config.yaml
n_layer: 9
d_model: 224
n_experts: 128
experts_per_token: 6
d_expert: 96
d_shared_expert: 128
activation: "squared_relu"
moe_layers: [2, 3, 4, 5, 6, 7, 8]
router_score: "sigmoid"
normalize_top_k: true
routed_scale: 2.5
balance_loss: 0.000847
balance_bias: true
router_logit_norm: 2.0
init_std_router: 0.0113
lr_router: 0.0012
vocab_size: 2048
norm: "rmsnorm"
norm_eps: 1e-06
tie_embeddings: "early"
optimizer: "muon_variant"
lr: 0.00649
batch_tokens: 65536
seq_len: 1024
train_tokens: 585700000
steps: 8938
dataset: "wikipedia_en"
Below are experts of layer 2 (counted from 0) of a mixture-of-experts language model. Rows are named router (the router's row for the expert), up (a neuron's input weights, with its number), down (a neuron's output weights, with its number) and show model dimensions 0-223. Each number is 128 + 32 x the weight over its row's rms, rounded and kept within 0 to 255. Numbers have three digits each.
After each expert's rows: "comes before" lists some tokens at least twice as common just after its tokens as in all text; "mostly gets" lists some tokens that are sent to it at least half of the time. This comes from a sample of Wikipedia text that the model never trained on. Tokens count by the router's weight.

# expert 6
router:143111157110112116152099111145118051119104136202112098131140121113089134132123059085129110089134099078092176149123131126139094130144112103137172118089065099142141135106117140102142128140152130096145121146136132190103067132145147109168143077128108179125118109164114145223151171149134176108199147130107184130107133156151099124138190100112161116049103130166153094177086153112134120103110166188134165151163195173155079110154118103127177119199130127148142176075139110111098107193158134090144169106110114118171151072160153079142095075103163116097130118118080169123151104114162109130119077189088117088121126132089199135162125092140079170178090113152109112139118186151126158031123
up0:111082129142138146088153143145153052086112116115111091103128097137114063116125106056177124125190131120082106141123152171080114114134186143201115172084150161067096093171097108133084161123180104119114104154138116125190174143190096153105128113163121176159171119145096105156039128102144153092163130132148186104119071139171092140137151119096160170126122197120138110169155181128110147132113122104100170120070126174072191099095166146107112123109150173153099155151135101151173092185152141126141137108183127138117207087149093093144131136077106161144152142118108068178116142128113099120085093129085114158125085110130187110179138124182138146143121109062127103136125125114103059086158
down0:114101084105114123081099118105115101096092096099175122133176116084081096150186094108154162063157164156138089117088122076149146090130102120079113150156110106129111169173126146158108126086160176080144140081035121163142088075127142120079111126081109141108078126131090128120056134129122112112175139109119083072127133162133126150060205176147159149172115115173125107175154128074112200132140198147134095139146129157135121069106208145167136099091125137100147093195174097111147111176124110100102194104116125121113087125164123174125149107177149168081108076144178128100149181124096126175084092144083163096146159193098094136117118124102122114108163094140143165107125149102137120095133
comes before: "1", "2", "3", "6", "9", "7"
mostly gets: "est", " time", "ature", "ort", "ested", "ights"

# expert 50
router:188183174115137128091178065136147134173122148111092133139127109145153127140131143152086125100105175090137120121180134207094168160131126113173148047112159119158108098146166105113154137152112135127076167092108130137067142118068099131100119064091184095144156152131088149140221154155162101161095134150126116134129079191092159101144153132099090096160159097111083133141117135133143099089078163132127122177067125092114173056155126094145094142144149067089098115142119131129159105142160171112121144064132130112146105143078059140146105208160162140177124189109124153128125149115229086149117086139084162134113099099157160127064131136160118138116108146119158112154112138108154091073069
up1:097106154140155097108107087158133083133161099085136209108100128157100144129091158093117147139085125192121167136076135160139072123089084127133160048041122109137131111117150177143101156172133145062113059106095108164112159197152119116201158124074141191107166164105154084153149138123154143132134120085157116113128183134123077082119172086103081192107100144136099122143173081129093085127166093136107135148113176108115133134182108161062133107181150121161130160161130155071139132110180161113092175134112132103219157142055118170140100109116113164096097100132193156147175118127127061157089102124096116106119094176145137114147106156108109125133131110129079122183127102114151129138147
down1:184122125129161130113091094099169141130049096118177111147074130175114144122126156087141104113110107147141105125196114090122121137098095136107119207171134141102063085171088094128133128143169078033136124125167128172149084158137114124101090116155130110106173136108132174121111126067127142093130190141109112132172118112136156151150172090139153111126080109132086152071153125102103072119108159154134131098101095098092154153154106170050097177154181119110138132145125060129108188165155136105110073149073154133150127094159218175164197118058125151203116137081139113118112107168147149159122156122150110118163122086054129143165092150123117142116147133140133112048090185110101140145121
comes before: " |", ",", "–", ")", ".", "°"
mostly gets: "015", "010", "006", "008", "021", "016"

# expert 82
router:098115184080094127109104115157133120169119115111164121077146129124140145179087143209076080142186158178145213051147124059064103117122091151161137185120209131130107227139140104157143099113136125102147106155143158094077148138155167101136137203117152124095109123097144129098150095141146128101061124130127153109131106143134139140151173128122077087092101127112092098142074100112087148181138143100134057141110086128115152158126150100144134171152148124075084115158116110097114101130157105122150153084141110112103117112140176089134136184094162114121108203116154105102105172098137163104102177087122090157201150141134107128155106054095185157055163137106161136109154109136121164122097
up0:114142151110111164193112130128094097127118129148146095176130158074126117085146162170098167142092172114177145178080137090169093146143079120141109147082169144148109158088122178156176150135139147134153065146176118176108097142142140188104093087109108131100119096169100187174145173155134102109133085103137122161150153110129140081092111130137085130144128131075109183079084105120109123188084122114109169120132128160065084225070094138164175096085131114107096163159172141121127093172193139170138148154143139134085109118057208161132119117132172123142137107101133092188159120121082117159177148126178085182127163124133150089145122187129128113147130152093126109053138059134152101110079
down0:113110178111107103183079153133097142161162100147153115129123129107138171148110117124102164104146084107109145166138145066073113089140020166132067131134128126123130129140090099182161143147171167120134121134163132122146087126083153154114156097128096143155138072118075123128138083136186059140160127150092132229131119128125105168188126122112124101089065139137122115137054118127127097171173084102115069126095183134107203143030142100129132096117102099159151098096147124085069115145081118174145112097080121117154125113155148123166124122090128144087093101158096146117150120141140115124178138146130158179105046201084088132139115122119117178048140140145189149110118145107158165109081
comes before: " ", "\n", "0", " —", " −", "ch"
mostly gets: " —;", "ael", "ak", "we", "at", "ok"

# expert 104
router:089111119148072132131123118160142124153120087093125097145133125100178127127110125113129128151162150109143142083212120121113132086169182107155099168170099151078087179119160064124083099146180129120166135095094156108085180124160129119073141201119125099187121132066183127098142088146081139115070141174121098101150052135167180126131095168112096100157087134112099167125092094170135193207125133138145121118097112115109079142147139113122177066138171168085093109204138128114108132111115081090125163142106109155103135117115156085162185174112101112145121218180142121132076154184153118114120121083131078133164096145126046161152113136104173139109154101144157131116165137107165169124076
up0:130126128137179213125132156139094131143129071128102133190094131076159123091120131109166171148170138147130102072168159150128132137140099136159106115110132146135096142100169095147154119124119198103086082104098122140116145119084146088147157165133149119169123054108125122075102118117131120132139058168156126086154127148061113085104181170169135160140152142118148155146119121113174133152136119147165121141119139087140067190122063134168131077160123080175096160207111165123128182132122113103214186096123074130097130065085158136094070139121134142151152112176166105097101068086104108195085146078096144179105104153140155131149128153096181175115149146064133114094110143072066135179146
down0:121118130136126106123021139133152167181183129131143158126137105121128133142117139143116126153124118149225151091077158158146128156140123136129137115130094182113136103147166104144133052126109066106069144171105035110123183082156116126116167123132189150131149132090149164152060141140111137167077097174155177121115151186127103149111095122141168144123110085138146128121106168112150124115108118080061165081108111159079142167151165193153068134148188106157205079085090092164105156078101119109190172142115120113128169149147140154138161088154134151178182102121134178110121128107197145080171081073170117134152158099109117162110125141122120071149114117116146113160173137137135062131142
comes before: " ", "\n", " —", " N", " S", " —;"
mostly gets: " —;", "eng", " |", " day", "gin", "raw"

# expert 85
router:124100192031175107089164122072126129071124140149142176097172138159183021163125133182080159097157137157092102144112142086084163149160099112090117082103131134123112131136134118166128110127135142096139109155075162124140160137145061117116120142070114130116155134121074093103155083110150121128142156115080074139133154093122090120122142131099103147120111085104137090147141121140151126134136103141127083182079086150098053130177126129135138073104196133137057099132085093099125132080141115116162131143056086095122186068114128130056147154110173150124095119120192157124107069108142146160147141090095174173170122125118118194097074169138160107140112130166138161130087140133199104152094
up0:114172142102161112092121121121176121159131067069211153128162125129162158163093186151164124143140129138075177086105112125122113124087076119138212085130130118199138110135145178071133195125109128102210138118095129156126156132144076052136087118136136124115143120084099131143134124158088165138137158127107129149123158177141140063088120125144133046115163164203142100121132105134111098143103133135101121085072110093126062124094063154066145140138180092177159144099082130111151151173177143148122065123176103183139118088072134182106126112121085139106065094159104113110154105137114121121091089080138105116120088190161162128149125089109153090155120120149158159143136138128139183105184
down0:143088151119171119103166123183185109156097173138086123143115129126100187120116157175184105166116086127142186040146123127139100121061124148155172101170174181128147095052087153150125154151119155119130144104110117107107086125144135092112121129119098099126133106158146149125179178161124139122103166106121098126130101117120143146145184168163109153158099143105079071161148185115149073143074162198141172119160148166151161134147088093139130139144134132114115112093139174107189089117104119108114124099182130102114102124154098074044123092115103091145059146101157144144126114117162158166125118138053147077161138144066166153167122107087103069149097139063166172149121175098194197166096
comes before: "\n\n", " The", " |", "%", " In", " He"
mostly gets: ".", " several", "ree", " York", " .", " local"

# expert 33
router:124101142100100092165174152104119123128130099151126082187152092144140095095182152157130166052095102162036147128123106079108195128175141131079059108074104145065129143147109162109145106108131132185125107126128092154127119150137127104119112156111128149153144111114094111099151145141118191162098116137112146176189191148091156092158098130134146104144097172128196130154134094173119126198155078133110138124132108071146039136132185130154153098110128109155103125133098145127144068119102153099138104128104126119138139138199119040091162172134077191073159143132149162090066089077127187117133153138108121142123120149128062173149184150188097101143163129144082148138147086111155112103176
up0:063122134183110130119126133121147119093152126063100102125133132062127117109177095149101087165138134132132154144090073177133121205092090057086084138123147086111100102130125109163166185116156154141158131113125108151147111123090124121177096108129133136077190158102120158148102102138135093108121178113219103088211155105131112141108145167128095094149103154144131140139142145114166085065072133100199124066091184126090133129142152151112120134147181098189149171142100073115151090163136158108135144111167159124138060119039171164129173105149114187082132149106149126189116119098131120110128095101165163134119078194135139120076132139170126141157162123099120080133148113096176127154209
down0:150163094142167130164138078112132081107085111132099121161120158088131141109109128106178097158146076126116132143147133132050072100084179108132097161168147190134188133138178118139115133106093160110140088114128139117112144142205098129150078153131139126173133213107146097095181145172088157112151080098128192112113110156109090113159144168092096154126124125125102103120184083111170183140120139155085131125192051187141167121100130100110140062123090118081129143073077148177170196086188128100120107110169099078129190123101123133172153134124108163178151134124062150133119113198119129148110106134091152100166098153132128173173107114148079081119114168154110164119107086200110125118100
comes before: " |", "–", ".", "98", "97", "96"
mostly gets: " \"", " first", " '", " red", " main", " well"

# expert 70
router:118164162138127133094137161130110102093118157186115194106143126151187130136143166096120176173171092137096101096096120106080187157089147137142089111207131182061148164088154095124112069196107103184178145117084103142113119091210095102108182126118103107136089107157097151117082150075133127095143124157170135146166141161068156106119150183128087140119050153164157110146082125104117172124115086113136132168157144089183109121200147102130137149146176101064075150103134145114091072072118165127140132090091074139128130095100165072140106155093150092117083109122151120114149164155109153107116191095125138109154189051120113182131169132120165133167145108145114116134164097109129112135128
up1:078088108131138165155116161107120118104142122175139145182136098110150157121099175112166121106115089122163188139108088101111114179110173126158202210138153202134160147108122134078167117138136107080175171099044128139113121148206168175110107117134117082130144125143103158121142141137122089131145154174112174062144129132108109145066128145143091123141103148122140097107158118161104031115182104123145117137076045174131081139145108114130112115117098111111170140098132150181188151104127151148160161084222100126114188162086136125119092125131111146068108171125166065117206118136131130181142077118118160068081093070137111135138161166133159142105098159144100144096134143139149163144148
down1:084101132117079222129120106157141076182131190128148148125140102095133198119111212141112178097140066098134183068175164139081124133117170133134096138100112136097126127131133143119139079142122126132145106161143128136158179068143084148133138142121075143127115140097137158127220141191119148133148195140187095083094146107170113108089163116086125072171159103174117163123149154064092118143066110089048160135095131136067164093130101151155120078161113162128090126111112128105076148129138133052083090116143106104118172085156080104125172160136136129176110164170112101157123122075090112128071146105124162136148106163123074132081137165120133130085122080119141133177123124155162158117099
comes before: " ", "ed", " •", "ing", " D", " Born"
mostly gets: " out", " up", " off", " add", " open", " down"

# expert 38
router:143129121102148125104145149109144109038124171149096146112144133160137126172148129128159125120151122092181162150095118146091054178121150110154121095078116111127201153183112212162129141145139118127128117097118084086136049120128158099174125087092171158115128132150104118133086149113118158158178148096123153200129172138096107121150202125115152132096171098153105084146094169139135120109137170063146136161147070159125105150084119129077130172121079123102146167087159097121120142159121184143110161153151137107112096136144145190115082029050117160161138110113073191108117129063088117108154151178100090070136159112141153118156223127126112179130065114125142138172150128146084099128132
up0:132168119184115162185156107134162156134136120144121085130153134098086103117121140069193124102102164081138137147123162104196104128103069153183191126147122134157173154166149129097110196128093162110137103138180131166156096166122214154084099130108163120097135099123187102178105172126136127134134118135148079112105117140154126096169169150163096151087107106117098149152145156099069142109078171148080106148164097083082124164202164153108140168148101128163104160085120097128120130178099156085073174124077115135109144080092176096099114083076150102157115125092150129115174134125104134047160173155161139082138186137088075134131100143137052097130130163186157176077161154124114149137158
down0:146124133151159169097066119120101144122146144118092118103132109172148182126177118092081155134165115144123145160074075151135131100079161127146116110180156135069146117121102117156129200105095143114112145141163108136123153081055140167115106086161087147167158160100126062124089185109124135137158128182112130134090148071074149106174088117084103202068144142116113130134123144155138105140119148098084081129164119074154100152141146146148142114110162184115132091177064188093114139081092093083130073149111118124180123174121130125158077125149197180132090129140133103088205067073107102119090123188115124106163172165138159113111114095180155177060081152134129159164114125094077151129080
comes before: "1", "2", "A", "C", "3", "6"
mostly gets: "RA", "levision", "avy", "adio", "X", "V"

# expert 5
router:162178173066120136096149126086076125164116158155136107093144120112126112176086150156112088134108106127072153119114182177111177061176162120168075134136131165136184111229104154110126068129110146105111136148060127146145120083123137093073158132090186133152111197180121149127086163186122158127162063140131138106142140117105167171158122085093102101163122102093151124132138164181188108123104098117120069129097123120135097074093093120174145140058143136102058111123094132103134098094115180095161095114141126116151126082181138109188137166133069120123188129151145126152113148094141180132169107064066101131115116114136148106141161153074148134179133124064123127127183177123133111120152
up1:104150117110113112078161081137175103116070134133159129109032165084069087128194117120121104165163130121126112125149121095104071111154120124099136103145124174195175106140173120118133140186152148074134122173070122137146196164080088075130093161122136147092201128074139167165138124125166156115108119139125154103105142111185149083125141156138169156146118157160109141158159131151096117105125150101117115145101143154091123168081153113067077152171147164149088068126118137087138141143104160177158129127142117104152112121088136083156109080125135094082143068088116155165092146144135198088154116047201093160094115100177100075112131080154107106177116133124118104108105078129209067131125
down1:110120125173148114124161151171150090156090131161106155067133170107185096055106181141122112163104141151138145107130140104130104184115119127102139120132144142193103074159219149130167130154120153129149160171119111160133134166143152194106150188125141123188123150069144099149100120132110121092168117093105089188079155181149127112171157089111136131076128126121108130104120146089158090137169104137116106094136108190116208117116148148204101140141087145063185139168138098114085107170149114166143096097121117144087134102098135096103082220136183176112167128110107100159162109115108174099134125130134163144166079122146106169176095135080165083125073119136200183074135159099179105160132
comes before: " |", ".", ",", "–", ")", ";"
mostly gets: "12", "10", "00", "30", "000", "20"

# expert 14
router:132136022073068163168083049117125054088106167134134163153148107095149134101134143061088120128112139103138054100063130117133109138138100136132135155124101120144090104178117135117133106152147126075095143160171103144087156083092091172162153107121140119163121142109106125071155082112176144096149131118124152076096178135096124158138110137163134113103144123144143119177112164117168158163138136035028102125116080109170117098110108082171131128133155228092139110123081094089145165108103114131145146113138195127141132095104116120122136157136127164139065117143120117116084083117069175131108048144120137123127122158100150115088110038186108160123166115143089136106089126134124156105155
up0:082095130200104135137143081138123083117157175147097124084043086130130172173111133114115185119128144120119175164123114118132067107182090140127097119142113154157130069166133105078120146096188143109102139099141109140122072112132076144187086097115138119098151127116131157076133049121094139138119109174112095104094142126156178218107097175135057096178118170171073116163174112154158173111123113157182153152132146111139090117128131116171142091123151135160068148152148115107169100123118175095141139086153190105078149112085121141159106221097134108094066137137147173115150069142104097113102127146148048126121151192102158158136152079101085105144141104107133144071128124153171147130138
down0:162159167153144099130134078149152102146104161103092071081185063151132130118179154081114101110141156213126141091152106081128076182146187081116141119194117097121093206141164161112157103121092165110118163169115096120171075120096137135126139148195122111059172160184119136122089101203180123094140148111118112104129147121185200165129127148101129107151131131083103130110100122119167142070144161115140119107150096050148110120108111145148129120100142136132137152173132166195167145137142117138114141097114135097103115061141107068086175145152078118118049127125097108115132102155142076132083133115137141136123141156131118205155107104136090102119117153071134068145181173142105072091081
comes before: "-", "|", "The", "ar", "S", "==="
mostly gets: "c", "co", "ange", "f", "com", "ck"

# expert 23
router:105157138069110078144090116095111093133093155142180113125122166140146069154112104150162118161144151140098126191107133092129127127081126091120201145139098109154164106091082186183125158100114083141134108193117104127145136169119084170135145070135154110166077116116052127076177097088172133096144156137144159142175126091100108126075211128143149087130106105118120131100149134114156075137108160138127145136127121099042037095100122161128114111075172113150135138136076100151099152120157116153144128096132179167092116097066118213149141134140142130124164145091081145146124070144117104190139201114101141127122109186133103142075087160141149162046134105119133130151076104158103095179089
up0:094138114139132143151118122183125070136162098131092168122123142124123167090113098132174152165124129101076182130094142107148101110114108122152187123184095086129093126108146093149128132105075098094094131163180129111108201163197172139081099079116132151129100107106106123141137175109176120131053150137148122133153123077136129181100147166118107193108100137113177138094118129108135070144056165120140105182174129165148111105140134120144133075125100165090174133138165128242140134139157118095146162114114140155152142149077076178175106040144090136168165157119124149114169145125124140193176099098135108075119131164173196089119139156145130060065126146171161127074116162191126098144101
down0:177091089140166182110129137102100109146119083103150172185114116120147083163149144135165075105162125175100105115109094113076139167131093113103158132114146095162124099107138123126151119157088152137080106192133096102116128140156087121176139123103126090104162147158160177183053100104112131116133135136085123124150158065114115118143105155134144058151127170150167124046173137100174097099116110174098113161169144110088114112142117131110132184124141114196099142128070138091137102102133132152142122157118128030153153154149188069107134143151086120078097143130133199206168135159120180132117118136084137149125066194068164116101095148180147188130112127161107089138028145107071120151146
comes before: "\n\n", " The", "==", " He", " In", "The"
mostly gets: "ad", "\".", ".", ").", "avy"

# expert 81
router:114127126184094167125146110148137113157129096103107091176144081071180185106137104100151129132135142133076141107149086118113153112155166164167100179123109147100046165108109078098095084155184134124116137082089174118119178150188158098063149172061139111173109126056160142117125075155118119158100156165117124103139088127173167100127099183129090158160105149096082152097094103111093162211116150147163114168096138143137146156162155129099213055150139100093092110209096077105109097130133125130154142103065109130132149114113110107162139148122096120131136217164138148116076159166136074114084125096167125124138102153138065150167121098114179107134078129162124126134149144114172165116107
up0:123123133110085103166159129153091115120161149109174118151168186112152117082127117083091105159145114094123130101162078085196105157103126065092133081120138180169119158094143103109141172091099106168122113138139118126087120119140144090090091129143150114105148127127124182134066068093059094162141114131065105154147069170123105148063092123140129127227176130121133140085140072135150101150126071133165152119106111133105117048127118155076095131108104121133111117088105109123152097160130148103101125188136146159145078175062190194172116126104072156124105122105175100126144138127176076098113130124176082144105130100111068178154147135149123096105067144148117178048065102081109107126148
down0:133096162139142123138103090132184078115105180143129151077181103159112135161184150166062128117149114191127119123097121121141078096148111192128083125122148119114124091119111161145045165099141144125169133157147112131148100170101104123132126088109110087137137104160242156046144149101132114161136143077145114067181198118128043119135145085119111101095139149171093129136077125171117104058185086139125179125143108108137116142058094140144129138136040179086150170158153136107143170080138096195164094130111099097168154093145112144180135093099106100156126106123158105126109155107122133156109063166109134115110125099149127121195124136104154190168121152111095056148100116133125117113121
comes before: " ", "\n", " —", " S", " M", " N"
mostly gets: " writ", " began", " period", " died", " said", "son"

# expert 73
router:150097155123138097161126142119120139140145144154137119140142080148155098112136152148096170121099117159058104147134102068084159109184115137097078135087080125096166158143168153152149102100138131147079101135090130101149152126161128100120107110121108144183142142136065128069138111182162194208093161119074101147159199168130121126176118181047114088157128154124159136122155088191166116190166091128103113122129126082124095120161139094179103113105119142142076129160139153138131093115164135076153108060122081122108116141193129082106129139126142152122130111158141168085093102157159220153141149152096115138162097118116095237169116133116142103168150120157119170151198134150179108049178
up0:164139105138125150179087122199082175138061136118101106144087192057115136096096186096123129165139153096114162130096093101140105165127082168117130108157110051113098138152105110124139164121122101111109156124134179176146042126150136126120075099182171180085112165216154146107194133156144098138119115139116139149099163136153127155109067117147069131107149159101076169125121113146127141126172147103152109096138017145114085145153114109086133161105140145131082162147151127080107157150086145134119114119190160133084151128106123163135120145164131111186180171135086110087162139155107125186171129156179140103139104067130137139171120102107101092124120163173163106171073107145090109060162
down0:121118141068072085158188151056138167168107162181119141094112153127103098188113133119134176122058107152175157113088172161153131138138150078122176154127094098093089152187094157052083063136104167124159115160151156120140096172154155155151099099102091153161154088190139095082136149119119116181139167149104097170100111082160119132105157156133094115115139080144151186086108153149120120153081076111123052139129101066138115171079101124115139151103126123152147098133145133184148112144124127145089104128074106104133135186069166172127170144105134095152140109196118126157118104142183054146143192089134089103175169156117159138063146162149114072180135153141129117138127106141112097113145
comes before: " |", "–", ".", "1", "2", "98"
mostly gets: "2", "1", " —", " per", "22", "0"

# expert 39
router:120126114117121098146084135115099132132150175097107167115092112191118099110126100110068096178145080142141142108135155138106127169148116144143125116126127151158099114140175192088121163092146116174102135107120161085130113164128165138086151151050083059160214144146052040124113048159074159095101112126138121146087172123085134127119152105098105125154203164133112111074080103121154107119176119188110108074068115089123057123115151164172132129123101169152160129188089134128130188133082113155190092169033140088159146110117103089095124104169089110144132107183143126128087087083135126159102150094119141150145111133072128152124138150106127116105128116095101138144162147180188097147147
up0:087111095093114086115126139165164146140158130092110175118164089158103177137095130107143132160181135122123092104118137141081100164114135178148150105158119094145112145182164136163119096088108150124109131133128110166132088138168083095095110107143120068132157119172097101154195163126058048152102107107139128168173178096123173125081139036042091062131179132134172111092125183122147159086131119145104098082076082105133093188105145160075132186097111130158128122124134159098183144112083060150111139076084143178169116127133166142130163132160119124158134149102125099152117169097129099179115122185153078135109136172148179095135092185174158144093163104139166054096114091129135101149115
down0:129136110214146185108201094155118153115131151149148155115145146119109143175163124118106156065069117108084204169104133066125084115136162122109101122143089169119132114132150148103089105147159192100132160183128161138094103181126160092144098114126112114107073047141105145098192112119118099131106072072091110148129129110088051108145141119085109187153085089217127183180084097164133067092141173116092158130123126070149124136096081162125104158147076089094144157157150119124173080123113164100114083203142081194143107133145117139070105130145143117098139081128178129162134129123115146056120088139096136136159138132120100112176164131124092112132147108126152090146101167152133098148128
comes before: "-", "|", "|---|---|---|---", "The", "A", "  "
mostly gets: "\n", "om", "oci", " District", "itle", " #"

# expert 86
router:118138174061158104158167142124115136055129141130166112128150083191117079160108084190099158099106114143047116179092099084122177126185119129137090129105097159088119170099138138201156132081156102082137090183099139116150179177146064157163098153088132102100131131152052120084168119118169151134163154125110127119129170106117090127096134155097132123158087138106109111134102133169146119153125101170115089234092123117088071148145127154133145048067138151152102154117060092107101138087111163136176118113052106106117153069146165162117134124143141152125125098103216149116105072139129139135137136094115128142177160113101135191060102144102121119169119129154118118108121141167164119100118
up0:112103102161106133113119093140140157108107114123101124087152196122121139134134079126140213158078129153143093156139097097157164157072150130135150162174158153173152100127142124157204175117112113130106063065155130159152140083121116172150107123132112135153155078112142204136137083120130168148118102076116166105116113108167097038143064121167148148172161169156108173114133067112150122170131056115104109167076130088111115160089117108086144149128096171131166159155133142104156129068105063184129094154170101130105148093120133146130104145151131097113085174149177093182195104128107103135066144080135096179125144197123089147097127059122111166164160150120084128102085095071151169147147
down0:108156079132119110148084156108035107152151121172129104109104181092139151140122098212163092092114103133103163143117098122173143093124123132124113066143163137058080057143139183113113129132098105147111066209083097142116133112159117153118050083128134098094152125083121146148153083158125145137103082077113107131129161117200115115130113119067097113180151127095078115037087145190141105140088131169119102168115118113133140052146150134144173102089142123140135097142049124110137110142205120124166134169119064126169153133146157113096144092119153138159139108144115150132107090191150149151086148137162153129081163058087136137082091113145116059164074119103139113132109142133121159124102
comes before: "\n\n", " The", "s", " In", " He", " It"
mostly gets: ".", ").", "'", "\".", "’", " local"

# expert 96
router:123110137135157160158154129138107135155149139158170124133114146158142060117162117079150148146099119104191103119140123118100149170142150128181156151159147170143164090145135147158202167132119071217116161099150086132129149117139168126072132165066102151148196102143134058091120131142121116143094094119143084158075084115087126076126123069095134140111200165106105168093118079127153142094131127077082085115047152111097066160132147097148152162104106192150121059108077128057161130135053122168139129114087131090126153163125177146073120111193087131129144125151158078139118085111157132139119117162069143123158112148100096095176152117118108085176112079082155182144159118123155111127179
up0:102090149129068113097067142098177115090130144096119138185157164103139091142146104066140095153114198096142153136180082153141153119144128149125202148105169088093173083146130153139105124098170119118139138082151144116080133100223157115097124086092147107203097134149140086162125090157177115125143105103099071104168140053129097058123104119140165132123167132122087127089137117074158138116080137126129106120121159114125098141155168063093094163162157166155115089055129154157072084102061153145181154135084157157118111136086140111132160090153163139120137090154172098104155101134205104154104152181126125158118084162149139111150154097139117079140119074095114136180112154176086147118184
down0:131120132052137145138139184136155155170119151159169120130127095161068201186081137137139117190125147135135111132130115100135122144148134123104101134098148086138093159164112148158164139184128145149152213157151161156122164112165153167117116137128167134150174119089127147139162082103107111131142118170149107080123153118127139136121096119141157184123088131092076179146130193080105093179127189097124176164128074065127107074174116092090132158100178109138110153122136126170139145090082141026130141203167133107133113208085103121146083114126133096159142154178178147129150097123098101106086183133102113149132165105172062084126106123103125091113163043113152124110104158080161178093181
comes before: "-", "|", "|---|---|---|---", "The", " -", "ington"
mostly gets: "\n", "ney", "eek", "ounc", "omen", "ouncil"

# expert 0
router:122073087063148127143091111109165092115140139132106181124143091166119136128133132188113124118101087133065095067171146150125155120129118108166100141168092147085098153133161124152176088120162117155081114132019117097093140086129078104080168088133138128109120124144086040117142117108135176153135150125086103153136167142132164090149156179110115130109067195146184113124106140122109131146150036140082131143171131146136105135167111155120128138128142148089121133087092150132096096106132129080119109087092138126065120108123174088148153155098087144074060148125152138136128088118173168115187104125111139109156184120121183188136195102040136135142114164129116092129176100083111160101219
up1:159123129093125112167105152137148121106168135151126167117164156118102119123096171136123115163112137148193131148049142120202095088030103127150083133131102125139111140141190107115156136105123097102130102179115121148114152146128112135131152122113173206126128110150127107155130149093119161213113115176128124027133052103097089075121198125118130123161129174162159130117175104135115084129139145102096106109118170111130142215123130154097125129140152179153155163134136133146121185154082157116116130105165119106190081184083172165142182105130121210136108192105141186135141118155114087108188105078157135100141121107198174100139162147088173153140163123116095093150111058149108178153133
down1:137137102102139156100141074136148107126132189119144139131163150175112085167141141168070126121116111109087189124151149109100060167101150175107175076173147128116094134113168156131047128138155192120081129109114108112159170141110155111107145108138130084116135102105135165082109142121138185089143125159157102217154104098116158117124091184126164082163056181090196136145133078160120155150128099149111138109159156174177153067141099148172132136125138114195059120084123116150139103182132060109146147113141121176070105082143139114152149133100123080134077148140145105075134119100139120191154116121091146136117139117180109093137229145124137094130121189152110144167167131193123092173181
comes before: " ", " S", " D", " P", " \"", " M"
mostly gets: "|", "See", " will", "ounced", "uring", " After"

# expert 115
router:155088146083115151158085123141105119122100073135132192070199077114078181137137188111172109116120165083135127140094138127131069190145149112111152139139160129087162139122121156144095131123145071127143123117091127190145137126138193142139099143137147140127118174121131188124132067158140118157113123140097106165194089099113141165072092158100157164139059085037125149096152108102124201114169177156151121179131120085150068161138149143113127062141123122090141105146161105098121194119112108150147129099089107116134132126115118144103153167117115154126029133188152110206078128089189106089121088156149099175142100155150149129113022162153140125140116124118143140156108086162129089119141
up0:100078131174125135156106120148138147113093109082081117144161157117126145153049096126131148124123148100175145095088113083104111217067145156096142212111153067144200125131147117133044182143135152135135105156127138129107146192126142127141119085163153115095056093201135159169149097145158137189119188148139123154086155056094105119126114117131082103166097124076163129063072162066180070113094147130066112109093161109198129134099127115139110103125115121114111147133171158108124164148136123129113106145103101147112086123120130117132122153084184172163120132163117132149119105150098147168107121140123100102146165137134138092133209144103110136138140178121122164145082158034150131202158
down0:165152091170111155063128070174124138069170120146155127107079187114121092140108148109086154109153151183096160157107123205127070128121112177093153140114104116171084174086116161151106125078184141148159128155103199143129147111088173120129133154177099137139120110124141120122118133178104176138150189130099136131177122114141185136110157077147137134149059160132175181118114127146110165131142123137136148164104156107147118116097099134160158201176081132109100136132085152118138118087112146099068048182108099064118091078182069130157199145092191107117167133140064093154092152154157147143136104102132147173085141139161167090123172152131162123172067150127080132171139102141133104167098
comes before: "\n", " ", "ased", "b", "m", "on"
mostly gets: "re", "o", " [", " ===", "ree", "ours"